Weights of a small mixture-of-experts language model, trained from scratch on English Wikipedia: 32 experts in each of 10 layers.
Below are experts of layer 5 (counted from 0) of a mixture-of-experts language model. Rows are named gate (a neuron's input weights, with its number), up (a neuron's input weights, with its number), down (a neuron's output weights, with its number) and show model dimensions 0-159. Each number is 500 + 50 x the weight over its row's rms, rounded and kept within 0 to 999. Numbers have three digits each.
Before each expert's rows: a language model's description of what the expert responds to. This comes from a sample of Wikipedia text that the model never trained on.

# expert 1
Year digits. Leading digits of four-digit years and other numbers in dates and stats, such as the 2 or 0 in 2025, 1998.
gate0:636398542542598533542468505465496513511468405474546549523494410446561473406562523469546473515530544486442521494543534512510438484482434535544478536475512472493492549420569518427432469506573497456521503366503475533540508376456509518497573474410449497489482453551477483429539504426511567546509563580453581447533404591518510430569510545479551475457541571454451476581389551420414503501448567580530519535516483508588491526513498536522461531492548532474509588486469398550513471447526492
up0:587419546484519460549422532510484593469510468553524525506628576460432432464503503526485486485423550505469513510504571495444438470481534601492501444487536404540554518543480525502459541455600519490422510452540515517569502529443469507525475535437466458584467488483545529455450514492471500438467575467485449494435586487417544541526510555529489610560469628487443497423552484446396524412482550487548619543491478457441452483514534488551493479503622567547548493435523440521497485544634581
down0:489478474504529537464572424462513415488441536540534532489565489433505521629392506541523499511670550573493453554501570511468526497524442543511517528567547481545377516417494506449533451464481372486447492507393422512586601461572547426548521459472547579526504501472566504498597552482475577524541487523485575505464530484532393526549606437520520443457478476504470479482473499538484524485462506542492559560490581495459513480432489423533445523449511553487561447501524455386485465512577487

# expert 0
Table cell separators. Pipe characters dividing cells in Wikipedia tables, plus semicolons and dashes separating list fields, e.g. "| 63.0S |", "4; —;".
gate1:435509471492431448518471459490470483565534482516481455570511471553633578503470494427449448464465455526497469477459498587463553499560540449474577523449449537542562443512502503495588470456525522583574465508397467511586499494505522509571461536500539536520468506444586548474396504503503477531528525442484560530489595466486536451534470472564477502529514431555468399670538537447564486462418404510457426488527465460521519447622575465445579454525485443544406535560522622498462530542549524
up1:511470488301486462487460410469481488503460556497453546510460411517539502462528437530505481564440499453495475584459516462404520423532579512494520505468499530560599553511467441537550385427396477551497483440488452460517548390515427517539531519446494394550491474441404454564481504454453444559488560476397492483477550471497529397518515394503539586486487586586456499510495493528488401505527418524519497463516511495477521624544520421515463504464523532514496496480524544525488441525500408
down1:583470522521523536652547455530538490500551425492568605474512549517530408556479537564462484419508409495523455527525412477465591534549511549500500518480562572524459542542521459438461523439439537466552504505542461463501453459470531514532461373498508479413457528554511575530468438620502526577491581541422477448545587529534556530534497445511481428485504420490516466547568534546551500523439540461400487489362536606493506450455505469523516430542374497466452457506466506470491490439434519

# expert 23
Article headers and labels. Equals signs opening new article titles, plus field labels like name, Born, Genus and infobox or table items.
gate0:363407595582514444441494528528486423492475551563524441419458428459469552566537447502460556520502561529405447502579535497536471411614496483457490525490555560580479523517464594495590458594435532474442501505506446556542483522522501523441504482468562495555507524544454508507513449557551465456502497493472489473536518579629523408482501468463452505501492580587526544348506523534516562514495468471469564545491466476507510533583586400591434573477500486483484497518479440438488420469515524
up0:503457598463504577455418410477540445505559495525548523500554543440472587461484488554465401593475498414509549460498482440573557456503537435496565568524514394400511589499478495491499485551435531519504430513531465513421569533459520470469537490556483523530587542528483451492567484474425350448461461498521520493477491583549456497472471472523451585487506574506502650501582592486432543466564449524426501471496480552445466451502546483543515585487511513415507538486388528463450559494417514
down0:546512532504492447570477460571470509463538559590460507506441542502472488477550487497583543570545485510523576457499553513576493551452507487559410445544436537413472468459451367515562461503527488535495509507506481623559538461495521494409500485600462399622538548497567461487542522483490469510450501517532481466559462544394441518518475572572520471456568408538441499460535519524445461448565507594533378446511484506457458483483469490518567577493422502626568514461396506436485576471547446

# expert 2
Quantifiers and word endings. Quantity and comparison words such as other, only, most, several, more, few, plus suffix pieces like -ed, -ly, -ized.
gate0:533495404537566548593500517486540480517498565591498568463506597516648526468469509510494409504425534502424532433487496539472483503507486528491516447543484529539562491462431453450509479505452457515481343519483481457460560505448541496499510621541476613535396580535497471540503485540450463506503489554531466430574479531439496442440421535526475505523542475495413444588467537507386559476530475558505422522445525518444511482544456466494611449472442440435403450490552569419491495494474598
up0:488542592489503479378502496489490463430478443600564530519538508471521483430459490504523531505505588554450422468492439551517566491545565550546514451455447492501493535475510503490483552452515484480555466459564461263489483462502483543567493593398441520501497555503574458524469408546455536435427449428452496511558486543483608396480508441496491516548427552623539505506491615484560537486598446527531544489483538533443528503564556498484460474487456565496513476510562469449467548528440476
down0:511445534455424520466398489429513502529424512440481440472484499534430414535426537495509518506493468520597444509494579493540536575471426545514533459475618460487439550538521600512447591367580494493541490532477458496485522552454419464478458532598516398412452529456447523515503492507485500525451520490507469583452516507597498522539493479538401469459449518493553490600501428473406540448513573536502506537523535475501519424415498519488453573488557488557514409468524593598475572565400547

# expert 28
Ordinals and table cells. Ordinal words and suffixes such as first, second, th, nd, plus spaces and pipes in table cells, e.g. 17th season, second place.
gate0:515520535540569478510543544426435453478448475479464508472474459505574466535468477523447444502505532492386521512551444472548542463526486508550509558480530530526454559482576527599445457559491420381502373452453381419459506512574435447489483490563426527492449506506461487485519532521460476375470522503509520520518491445530521341503507520545523461479591523521340476577505431497412555450496463569522555431518449466559551521522390497507611454539504478465564526524438486498544541504583514
up0:562442458453549628482415447497568521485433487493465493502426460491531484536473442433491614511455504554514438598484493483511507397481457497511451563422479513557463486363530509522417479518467502435496507526534555495582350469472533439429549464504500472481517433475594451472554518524495486423471446488426560547511517486460480496527510476594417541503516516531525509456479549569440451477434517512492561542481499454450464597549614598558490475547558530614482540535516523449506573502409579
down0:441525512514520479543432535425442518533524463502485461448427496490432518477557528497551455499440603463498491484409485454435486530576502423537467611423413369500513585494461437538489570545496562522518570460455510505552503392427437466544527476550498358444509497494548486528478503540470453507559507597491483487418577556542534589618444538472524448473508499470502468508571500531501518502597493530472531519391598445382466516363472491495527519523493428457557508497450522464466498541516463

# expert 13
Infobox field separators. Colons, commas, semicolons and closing parentheses after field labels or values in infoboxes and tables, e.g. Family:, Genres:, (age 55).
gate1:461477462513495486458510612458491609424452570544500439517529560557448590635485515458453523434508445469448461503496476434657470470501490447491483506499486440582500444571497496635514530486416391501486478559545461454468460458557515528467580476509374553431492487542458434490454564518536510592523501483446552465462479523443477506537512519468469472562453471513465549447504473507496638512541494482443515526492520492493503586512378497476511549467545603462557600447475484498456444504458570
up1:400456538569545501432511567478438478440474469547449445533491496472476552580518518453493543422456491524445389462505475472545537419552487430481510482546432469563589521500484608665564475486470415533478534469498400562460585512522537484546508413603501497470587481410508510475454560474469474525537457428377485457439526524489529452515462531586448445452481496559456527451581474592562450523529540503584435505464592456508535513468449434512546560500506533481525523485538525463488392513479525
down1:555499554470524529482547568461545562493402457493595484505524577525421516499474549524462463529524525563605514486477478549537538362458349496426519484513464521460516451489492543554533466464505551504489485539525519441478499512464611419527587460583537461558447561461525514495529628515582494519446465435405486455544520497542610491431445530537447526344513483503473536471474499531487541511459496435584497426475545396494430482509463413497539473498521432533462581462493543549443437459476436

# expert 16
South Asian name pieces. Mid-word pieces of South Asian, Arabic and other transliterated names, especially in cast lists, e.g. Mishra, Ahmed, Krishna.
gate0:558530498442494535345491411384498483473619458469519467497516560342466489472440448489514529472575501476532461495534525451465513508487479466554457434514493452463403499428525523463545453594436505436535577526537478493509522496541478429494493607448475476513562509487465484474472469555467461536422504501490482426418484435505547416515489455609573505532639499467467530599469493522532536435460484444507528424572622514464482480456587522582492467538430491513536545424532471448528522547541483
up0:499444440543467522469433376446505463476532498507553490402489561400389471433531466458565502570540474473522515482585578560479439571514512535530399483465529462432357456532467593546482468572475498451558496542582450516557457477525482423471489629503402495486528488495411519563497452567429523512482440461442526485463478529455563477514517537534562467528467484438497512512495523484408453437581465457421489505574583441473504460481509490452574500477389482516475545542499478479516446613560515
down0:449483581605623458533565407476499487570473469483480457415475449610393597485454450451528511501503509409519484549522496550447484487509449486491440523535538489473591444487502467549429475494586461559429560456537487544525490486516532477501503421524425517513499500621539528600502499469488473458538517486517588592444561454523430509496491483506490440496516451426510366551510589474506407478547509491493530498487430490585410606441469550404489513532595464444515569505576484484498533465492551

# expert 20
Articles and determiners. Articles and determiners opening a noun phrase after prepositions, such as the, a, an, his, its, This.
gate1:559480481547473549514506559491459478566515528547505531451473570408424468506474484533488562491519492512566498557585491376576485383518425451513589528477533556568469530573435519593474375540539537453463502405486442451492420443528479555518521524455462446445501497497441383502547463498414543510500556496500553478435366544507471520479634539478571471470482493492474530483493574548413583473508531437516493491451611538520521610535518506477491454454518531513509498479460512459492480528614600
up1:524599439510469415539528547509460605518477503484515458463510520473392610549331564473462557517540440513512528446517500448583468451457412509602512576463586508488447430581543534488467513488547511547465505552408454411497585488548511471526537521507439446521454559552467442535501560425506451423481475416434535509630500516457446504451539553523527510519464407435519531540512519431419631476503478476562512473503464491497498505558513500542480486495520500526464430512510554457450448393552509
down1:554520530464575453542457507497516437404493484480551487523573418447507611493483506442580558546483494573540560525500499443475468557465475533511448528500493552470467460472484428438496469515491466474562507489608476520545535479445469559428499415557441457596509458490444447525428554474472536475474517444426458502540590504503530485742426484533569437556433517474500502565507483487473492404435446553414445521443479521453462496420502559466391516543486460442602474435537503535459487529519477

# expert 18
Digits in numbers. Single digits within numbers, dates, scores and table statistics, and spelled numbers like five and six, e.g. "6/10", "1911–1969".
gate0:479524385538539519490511403508510598387473522440562504437415582424614499536528540515556475494517474474539490422488515575538649509474572537485451511480529444474490572429396508445471481468430428456538485528495570432598467587508447449504525589450522543544475488469537601466461474460490569426400422455548490526507499484453470512576536495514477536542545504533544502541421468555489492559526516510437594476511501435516486534406454530480576524454600518469517481508575466460471507540564470
up0:535460570612470426425529494475480525497508523493455483609507452498418463606475434428495493476461592568401487538499522481454422368547523397510552513484479419544468556529573538529541474557550470472423440327575514553472504486509517456499497458484453502535587451484593529522493520571432500438473436525469606507440479434450531580505543472583507635494516558524462555477485432472485493416509509444459511534513470425519545521491520461559500513433544470516509504504453491455516520495483573
down0:570489552451499544489399534410456428554628552536508520440637470425513451484484533519524460551484454539541515443569377498548524563495487569502411474489499522505531514512467522404419519524472474499529454524573433565414532538514496544459524510489546541565497501479523456519575558485372481491523557552575581455427403443549430477500517571541499547604521517504547453555534450506511496426484516481466474485410519533584468497539477527506576544552459611473602561439500513504452510460568494

# expert 22
Prepositions after nouns/verbs. Prepositions such as of, in, to, for, on, at right after a noun or verb, e.g. stadium in, sound of.
gate1:599460533578489478498490559466494488556451496577528484396473461404579464470561533572614471517509551527566475303436472534562514459495471529521533472537503511493510469521458501544451576478493516403520504389541524499558487540498547389558524561434380482533437533477468522498467488455492453488513486667513591448468495511524523570541523530513481459448534501485535490511496597455569523490555548483508477531501469493466539483517482480533561450482437569495510529551568549548348478437466469
up1:480488466545489522544546495565552560551577458594463464550394490544536459435553508523445469586549441539446501491423467622472541482580520553450435478468460575496465371542458455537446520518582518443533561524477502576575436489543481432505506592491468485466496515468441576541567488508603478537497484551543450454423528464506589496466528452448508519461517536482546546576533529550505535527493447408542426551513417536544542529575488494616425485449452556507466485442625500580440464530533503
down1:504555485477511446538534493521510566527456446489481554558527512512489549534457527435412549482472546511412440564576486617451454482564498554508525399434489525517481475509481521485588462497510488449493575559537481525557511490499570568482428588561495462463478460491539606482565432495509480478498492385535490439516488500499503566362479442541588448415572521490502545425523375482508406638448506543427572518479417554451569542409559462511483480528515467549401543561538477484524547535553477

# expert 4
Clause-ending punctuation. Commas, periods, quotes and prepositions like in or during that close a clause or phrase in running prose, e.g. after place names.
gate1:506599515549451427485531542535465684534424451497485445488618480466510483552469501460480642426503523533473522415426516475527447417546502544552456492530495489488401421456560542523459529543549419540510477444469510517521474476464542411530482510435428553539421501613579536502413471504540515480462522465464484494449572622486494500545447515481457453579493595467600483523470461513540536483482513459432498531449531524555525499530505489465466514507410520472536521473452427479486551389403533
up1:525511492531523419568584479492457621475459479443583603456480507461527510500450475450563587535491451464465481563434553532421438549532556532480467511476538495520412479477452567507384626551423419567494565511465492382466568495453472407506459506468446573581475453479467524513484532521509513452471493464480558531499481605475501445499489495557488482559455548470528503532516512485549544410541610472388410559457487527501443462488473541443525419537386508395519452472470576473495520516504547
down1:452501464426479511529487506525480492473573501444595452526511440587442486438585496489476496557449489487549564554550452504398452490428549466405552435422523541448542483592512595498367477477550547534519448527529599504539458531494419499446412474513534510469528464492501534505489576516512552438485417408506521488518430551459516600407463512445558475489533502505488523398488521446517500588482425616437535536502497568514472422449483494557417536476599517567455462549532425523486504533610542

# expert 31
Short letter pieces in names. Short letter pieces, often after a capital, inside foreign names and abbreviations, e.g. L in VLR, ice in vice, o in Zadorozhny.
gate0:498457543511480583412421436553530522484517499454575501490485513558599499505512446416544638494493581545451437572532451475478455503577461483510525583537498589527535443485483560537493469478486576488506539468506547483477533427542497528457457425512529505440517560532452505479366450565572550509597498517508550523513566567436545574628530482491522487529483392546529515416484519533500511401503485503514432507523549449413474509489475574511511400505501564409531467554437425485573568593420531
up0:435468596519413523452418464516413562447559453570548522500545500496538546577565578317552533497500489521466423494498522430449558462531451536480560571481505506498514476505529593458442487450514520401521504524459590509486504454525413474405484458456497603479525539511459512466500510462512492493485496509425499532366545446540428557578540413478459506494470497499564530420522581509462482525475494500417459464508495554356557421477509517511507544529488587511538527528584532587565487487441543
down0:532427458421456458591541445562419397466468530473479467486444425569560517522434522488471563459467572373522484521515579476481433495574433546515484486456520482454509486537544463482585417441441567521558506504595530536438527575499515526507548529550522491637526466512433445481554446536577543507567531545495411489592468590442524405458447455480452509411540471455470418515449505565568405553537488410520516454496432478518499504463453555427457488492486497453507520502488471591460537514561442

# expert 9
Sentence ends, list dashes. Sentence-final periods, dashes starting list lines after line breaks ("- Directed by:"), opening parentheses, heading markers, and hyphens inside compound names.
gate1:574497515508488493462421528485546458529497481519531459477473443449537485512521482497603458517566502486528558578472607594506456449454478588550462467540554526517574504417425570528596501580491545514424549487500563531449509474465457506473421463496474523573547478511425435519522586483487439516434505542465554548544566515479577523383471468456540516527481593454448462534542584510493516385576507491571513489483563447476516448557681460499551500535492435550537456395460529494444590517572559
up1:482512564585515435472450480569480562565389445542461509537604574476552537486543504500568433498403587508524495552500605478508401485456460512512463452527595512471577563464432566497562446492476519527457503527477454599509559555479535566535450541544486476573576484455556526444539523499522519548472461522463472473464548415430597462504482483395429478460484551381493500450442500487409512439491566559604548491552491558534456576466543539570488519584529455567590504465521552500490530541479451
down1:446575492536536487524452535568424505546518544504505543560423499547533563388524530549616497501461483551408405507513526525505514493573494492496516561444423473502482467558500489512560533529544440489491485366555428605494528615541423524537520448525532536488512466544551567515416397467614549461488469592475549518442489479471455513468601518480529531602438455471501471512431488469441442524608480478467477473502427535476596522441559524522402507605507524466530517432537609516539509520506492

# expert 10
Year final digits. Last digits of years in bibliographies, filmographies and lists, e.g. 2009 in publisher citations or 1939 in film credits.
gate0:519411504482474563503507435487568384519426483430557501517458498582439512519465404560427472428493464449477543615489567514476505490459481513460419523483420488527496516468455448519454589486448546497473484430468499484470499410529462423477518488440525481522496535490527461465487539677486520405485513563502479615539468505467650438490603457486520452506499562422483559466482567558486454474535453448536491529506478538554459523611516482571469484420439427471565470496590468523582473492565548
up0:450428463561451529462432490450483459572520478498499405605448497511440577441476491544429421504503472490520576519409523504380556479469553505447488487440393493573534551605440476542522499502542544461490432460465465554560469433510498384512510475469577512614514415525522449557575561579527577473482446546487480482488560520468561468529541463385517543421486478491385552445419496545498523489512491507494455516487500471495383483576550517574496460524454379448540467500526558477467501518530558
down0:537515548529530415591470508516436542600474426486450411483394536474597509519430550496507592516451436446478479529538469425375502538503460469523499570584464528540427475516513385527460527462422474582407606501498539500462608493515555421427427466428455574554483538487546540576567497518535553452429525516476548444552505424483389460458512493561574499574537462536463530433518501497529467611492541538459464455501527505486457425481525440535528504536536479428444487442508513536503470465522515

# expert 3
Line breaks, headings. Line breaks ending list items, table rows and section headings, plus heading equals signs and quote marks, e.g. "==See also==", "- Happy Days (1942)".
gate0:459464405458460447442546572516420510441482598558482445510533525492578500488526480563506409597522485555469549397513603468457465528552523491570605455657435473491489497483479474516498564570485430467510467416489589545558461472530475460532468498470482421495515494504542510541439483523487509525471420518529454458491509478552459514455491482449442542550457551483533483545447557453522511539589590503546445553471494471353533478446573498416604528615424593482437503519540444512535546489475533
up0:507479446458496425461543546421448522445512523446606557499468484519492593514477479470475505519411631542541511476414544440468514514505450461500482388502575448463488517478529509509449550545602428461556466411566484431492569447567468420521442515470490449483551531539526567574429414533568457450460479391560463574535513436562552469473534508532352447521444445477490603485503532465534502455425489501528573488486481450582479550498518574453516565483537500497547468563522521495490494560623533
down0:496514530526495486485536461523449554499461530527585500495548540572568616514428460591511520466500480450479551481423531537438502557466480457492511528649422603424501510536449489554454482524457536536520546466526485532503551513432531478468467467572430499517541498417466507453555499502595487436526503522444522385554431568471616553493446473523479475456536436366545482519569538491479478730517542540481545522521466469549481530443473522524507471493458386516497495582479523443508444479513437

# expert 29
Spaces, f and acc-. Lone spaces before numbers in tables, the letter f or F in names and URLs, and acc- as in acc-ompanied.
gate0:413521594424491468544515404500517465521591476486467540517418522558456468500542517506566440359512576439489484345443496458469486535463488449481524494517467412469446481545365416445541588454517462463504522461491551611434441470601418540540547525561423483528469468529533511455511555512468543527436502506547525528566445596551491497464489469513451459513583524484442483523541560560520538504510487486395491511468545500441511534616533409495526518467440490499469583503444482550470524543592498
up0:475515410491440466478558474407542644478495451546510575532520523375445519529438494443536562455500496458474520509441573475579543513558512476517628476527491528551495488509421602562502468520456473514524504491514603389469455503502439392495592538544536476447457447540623455495460504535503458536417516493541449542506520472499519607576498498547565556560536456561577471430589516495530492523561563449513502543434484471493522465462468542474552491475534512510436577547542567529473578616535493
down0:561515517499443595569453492485491611476444451555572525530534525531488548507554450482516510588458517495437579503521448454571639435493444498517478432483563561531527542541494369482522499448515486478500454572531483543528448448463376442467507534535602548439434529389447484480534497563483449528583463504412511521563497468514481549487432462622573539501500466482487556559492517451500469515493542571430476529442516419459581606493540553486457548593495472521468529451583453578443493481482442

# expert 14
Table pipes and st- starts. Pipe separators in sports and data tables, and word-initial pieces like st, sc, cr, att, as in st-arter, cr-ime.
gate1:488496460543494496546579472406504550477464467496489554489520448437557526438454499436516520446469489599394479443488456545503517577563520455468554508477417467491459515469485428534482544463520383498514532565496546432477463484602491525601471515520478401494470543526494473530466519583508514441461531491532445446503467498469535514552490484426617584498578452517508502515469528658487574392504457445453487476381600545546640497480439412446469459482415451519533500443498529563551514530549556
up1:471503451575490457529502577421348541506488540504444529518504429438583567408536496474525488470464537538413587447428474508516475466571538503455513561506388398420547515451522498510456562496492402597571541514445593416471517510585494467551465475487529438504540485516451512561511516569558478477514533472527446564520471459414490507561551476491568493538508460598505515546485586553565479490541437432501499575430486557484579470549465491575510473495364519479458485575527549583505543567481488
down1:542476549521456465470467503554501474337517526436435491591471429475489485563511513532502443570565559562581495480534438563481506556542615519518512604500499491445486469514440506467619436345473516432528536461529490490534511445435561523514401540498593495519535544545408501503546549498500603550527476503550482406505551513458423469475515479458457398478561519431481441511540496487531499581429551442568417524533451444488534522553480370514479493541507531522492555566494500485395496513473494

# expert 7
Capital initial letters. Single capital-letter tokens starting a proper name or title word, mostly after the, a pipe or comma, e.g. H of Houston, G of Gum.
gate0:479504480568519500493558399498506596540526444538488500515488567529402470411564506569456500510504489510515495476499461476523469537467477410461497515426460494484507416506465560476512531509602450431559458487485508622525554520568522413533543444525472488451492492563479454512511545585466445538522518498569544500450460402389608568474420532507539559539481426467494471536639464493465583437573524312452456460579506453495493451533551489545467496500432436497557492474512495436500432398515525
up0:494557535518538465505435529508485514549451467443535585460520521469475544450520532524553468415527517517526464397614426549593490568496495445495543484503588443479463521495541616484498478468447376518512453428483571496481503445594536476555540467518475493611520500520559446553553531549532508440392514401573551438461426478481444566474428475520574524547582549468520552409595437476458580479587453517490459514472531517514506433478489538583501445456443569525374462507514499513553547510553564
down0:492454577525524497484510553501533518577487494521450547494527438467413549593430486535535567623596473532571566448510482603587468587530570496508536477531560531619470432560506484511474428512470527438516513448553571575463444528457420420602606490537517516557481433451489486541470582497529499558463505498433543426479536543526465482573556504529471481454463542533554451516570448489479460543494488464451540508430522529504449542445603451549399429566507502572542464536514431483547427509497396

# expert 17
Sports teams and leagues. Sports words like League, Cup, Team, Club, -ball, plus name endings in sports tables and lists.
gate1:504411576471422476453497499508465465539499410455588444491461518483494516414443536526457545524463424568542554443506455477514505536513479508487527585580552445558527562405437414485449434558530549499536609437505469533535493529440514491505552462476514440531422508481451490508458472502538426469518490588433478519476546499462594612465547495399516491465477594591575502520510542489495597489512595422424450536396524424516522502504505516526483496527524489591474492453551444483640482460483632
up1:497515557573531473492519559464384524576500456593494438518473484562594514472492498537531488519530496420531533431505431474520550559545493563493492659496419494502521584518578523512437586487482472403602488471479553569494435491473524563549538460490532450526498561482519562534464513515525432486544496484482507548551490426495497583470522518465501603594522409498539471420545408544507505484605576475501563462479438529623471557460480473487388533521380475515493494469499454504568444441493597
down1:477517524438504509489401388540446641581509513453415515425519588582552454564516562502535520448489494543433536547531429575496537557516482509399440481539556468570482452482503444473437375453534535563411418513530500542475542463466524501480546461563565431495514414487567474491615505462530568486507486470483500462442444513402487565531524568489517526461574448456557491561563517570567424555531563512529459549435413617529494539475513500518483469483549460448524471531540573455467479477490478

# expert 6
Conjunctions, descriptive verbs. Words joining clauses in descriptive prose, chiefly "and", "or", "&", commas, and participles like built, located, died, completed.
gate0:440508569597466400460516432431614436569538480586570490557558499444437520529466437563515525521456568533472524530491516554569452490499473503527594486463563543491503516475520441477510488446520524416503462445492482429523506490495466487370541497503508528552584477446511495493559341439550456500483496483460569557482547555518546479558567479564499458480382575539501468425529542582648475399517516522475526531455475478442556523521565531535512483452573451474579455478518433471582467511561463
up0:483508453539531471440503469542446456546470470512536497485511611583503529514485536544429620441475500494499431495478488500406465496518472584438566489487503451465549404551404614577593498456520499467485526443407536583462530544493500592457486470510449386539523452508515481541562407487439498477501465517448391494544466534502580556479526485497477521532456448608446536424532500511490538519592492593521505454528538417545527469578560507590502513425621485527551472479469416419535502543558566
down0:455452422501522511488445577456405465481487513418515494452505484541555520417427472474488483448483352528564477528503565532502438541405541514478496482494519476473483419505430502530518448602513443547535533410456517525494454482598447543443498501533466455529368514484535446451555588510468469551483526505466424481432417502441446561615514461463449473487506490484460497586521494590405568392508421433483453484539413621458509575463541498486423527531539477497478480480455531535514584517496596